config = dict(
    n_layer=12,
    d_model=128,
    n_experts=16,
    experts_per_token=1,
    d_expert=288,
    d_shared_expert=0,
    activation='squared_reglu',
    moe_layers=[0, 1, 2, 3, 4, 5, 6, 7, 8, 9, 10, 11],
    router_score='softmax',
    normalize_top_k=False,
    routed_scale=1.0,
    balance_loss=0.00105,
    balance_bias=True,
    init_std_router=0.0224,
    lr_router=0.000621,
    n_head=4,
    n_kv_head=2,
    head_dim=32,
    vocab_size=2048,
    norm='rmsnorm',
    norm_place='pre',
    norm_eps=1e-05,
    positions='rope',
    rope_base=500000.0,
    rope_fraction=0.25,
    qk_norm=True,
    attn_scale=0.177,
    tie_embeddings=False,
    parallel_block=False,
    extras=['capped logits'],
    init='normal',
    init_std_qkv=0.045,
    init_std_o=0.0,
    init_std_up=0.045,
    init_std_down=0.0,
    optimizer='adamw',
    lr=0.0059,
    beta1=0.9,
    beta2=0.99,
    weight_decay=0.041,
    lr_head=0.0128,
    warmup_steps=232,
    schedule='cos',
    final_lr_fraction=0.1,
    batch_tokens=[65536, 131072, 196608],
    seq_len=512,
    doc_mask=True,
    train_tokens=556900000,
    steps=4290,
    dataset='wikipedia_en',
)
Below are experts of layer 3 (counted from 0) of a mixture-of-experts language model. Rows are named router (the router's row for the expert), gate (a neuron's input weights, with its number), up (a neuron's input weights, with its number) and show model dimensions 64-127. Each number is 500 + 40 x the weight over its row's rms, rounded and kept within 0 to 999. Numbers have three digits each.
After each expert's rows: "mostly gets" lists some tokens that are sent to it at least half of the time. This comes from a sample of Wikipedia text that the model never trained on.

# expert 7
router:523490559452539503521577465466486495410577526440467506420520472466552564426491559496501460442479532447513461444514497453440506542536466488428501476497483455521484587489541505538529487533495539
gate0:465534451480509498423482523481542423509601471507468510510533501518562477532502531513458426557547582572486512488418502424449512535520465532433469515537446472479479529456539445561425533516451513
up0:484487530521524536539500456536448500510499500581482507496526504441479474462472576515426475537465482523469401505493507485505497500495522462475500509541481536507521496537463440499503467480489516
mostly gets: "epend", "oci", "por", "oin", "erv", "ino"

# expert 14
router:535544488550516446525430467510552438447439524521559529493508519495467429518552491494525540493574545492536559498410556443584493528488505494524459492537525511446497452516531554527462472520526471
gate0:474553458495498488540526550491472494546557470531466520438432482483480486517441585506500397541541487478549522446466477464551469450543523522576501493486458475465507528504499413514445526455412472
up0:518449472493530464527516467482576513540491511521550459566528529491480473472491400498511532437518586501439570525495564480515547459482483472511486506467456521498525501470545524463549541463571459
mostly gets: "areer", "omen", " men", "s", " Mc", "."

# expert 2
router:489519487545503500485464530476481470491475531519508523512483540463520464511551422566484512511547595440462573465470514504476498545486536523518456514544461428474468444463513554540480520452515503
gate0:487435524439471540544483533480505468538511554547459498457531435511487490530517515530499534454437539499533456521493432505549510525467483502505544478390593486571487471484560517496554484508490518
up0:400520446513486468459528527459413566532533491473542508477469466469526555448490508471518443530511482503455565590576482500440518545438577489488443514498502520542506562431518513554526468425604512
mostly gets: " This", "ively", "very", "iversity", "earch", " more"

# expert 12
router:407436521401518490503525491479571464522471461513473467459529539544424535471489490482473508495514394553499477477486461566501518435473530531575531504469554546502505505463495511556470510550573542
gate0:554480499514466462544566474493495511480506538467493451464499430496478460507449498531473434494554507502503520507522542440510506437515584430499463405471547460529430517515542500531488519506487558
up0:465502542489522461525476472436529469445520503500465506497462529534523562527548479516523531498484517494513459491486516562545512507521545518539473571503468491488508475513474578534515416510569506
mostly gets: "ouncil", "artment", " Pol", "overnment", "opul", " same"

# expert 13
router:454426515504560577495521528461486497397450530514512516481508538521517449499439511502528418532505517525538443522519520527471488440483497548522580522495542514470511458455520461440457502520485442
gate0:420448500467500489559534531463514562455507521488543456526480582471500516493483560446436455489448547512554455466580492482512516476473414569524546489537530492461453508502546457522523421539464456
up0:523498512415494442545608492467469572518469469429522459521492545494465541461500515405449446466441503470510488510525487488501457470477456559522572486560561495435479461523479490532455432546430478
mostly gets: " been", "|---|", " such", " cre", " are", " then"

# expert 9
router:546496509526491445568549556550483540467503475553533494536488528488503484433468523490512448479458512561484553472562573551418490507464441519471493493501546442467455475444442467446513499553502466
gate0:592484520528497462531513609518508546548555498489512512458429473467471550467510464507523553473477493535459545545516529490553473463515362493530516526531477515420512525484452576513484563476555588
up0:510487529506628526497485486565497391461436530509434552491484449510441488494526525489508484508496504507514544450561516577502532484541471499533513512540492437556483458602467519482515391535525422
mostly gets: " Cup", " against", " round", "hern", " League", "lished"

# expert 6
router:512550476554434540489499494554510544519470468499468485525509430422456431561459531511458465536516570503498568492491489529501499477477453483549483492524503522533512516484559479417502537410538460
gate0:514530531418556517409464472559457477511528475475492464420449539482510499528473506459525541481519516548438541468446542548556500490502545503456487490469490530532444521426470481510522566495536472
up0:468546475523505533480473484463523456481564481460451526421462502470534477554444459392544563537498485508473520468440515517567482513460432459522514460466490533527482507420468481517464547476464504
mostly gets: " Mich", " John", "On", " William", " British", " Nor"

# expert 10
router:545418483461458461412525430488502513484511487505512443539515495502584504473498455428491471459537441502531470532527524528465505469564561535486447490465520493546522548495500494539485555508506492
gate0:554509514449486519533528519529494576443563558505438476574444516507488519479480486485550537487500511600482520535482479532525548568520513454564554453462406504496512493595499522459509481538505583
up0:537460505460472441520595528525558543441558555505453485558507533555504505465456453460541484518512574567494529547517479543535511555558468424516559477520485495495507526567509502536500528526436468
mostly gets: "012", "009", "006", "021", "024", "023"

# expert 4
router:541563506527508504475474548460485495496425444586526529491554530569540454539552445514513572461574546549576422522537510520467491453517445525475565499491502544527545471494479539464460466547439412
gate0:568521524530446548482500520395506538485537516484533424378544445535548525514512470494488542486478389463442459493550484525494468476533496496460511519429463507515535469481539483502540472490512479
up0:438469440543521438482472482569521497518461551502436590556505531541469481498517530482491479525491604539543537512473463506505532495472489478550492506554541504493455561515463553483456533504459496
mostly gets: " m", " a", " her", " an", " h", " own"

# expert 0
router:543498560476441505460488472472457463513470477564508432449463574541517386522446555508447442452487484468512489489455478489435485433502474522434416476515457525525525486441496495432497527453568514
gate0:444522534465559501443506551461531571482514488467471502451559574513449555453537470511593504410477506501443472519558489472520580446451498439456463501477531476548529477402523492466490572546466495
up0:502520515548486556479468498516456516416467498492529624467508605513550461500566490440539478427514484503461489549549480503529494563439474473480416499448570517508467499480505546508460506510483441
mostly gets: "),", "\",", ",", ")", " based"

# expert 5
router:458526459464459451509546505489404586510562569479476493522480485488538530522507547536539428574471520535430463548579494489440502501490531551501384518529529452544448544442543493439534513502487557
gate0:499501505504529468448494475528448512541512504463512546541508527498512483571534484468502472460531515510431530509386472520482473458556570525481473489487469476514512543458420556509515537577453479
up0:497496525469529392468508416549451457483472482521529545518465500462514478575561509545508510462557500526524535515405482488516478491539492486446455476558475484489522565531448469528552561566506445
mostly gets: "levision", "ootball", " medal", "work", "ball", " information"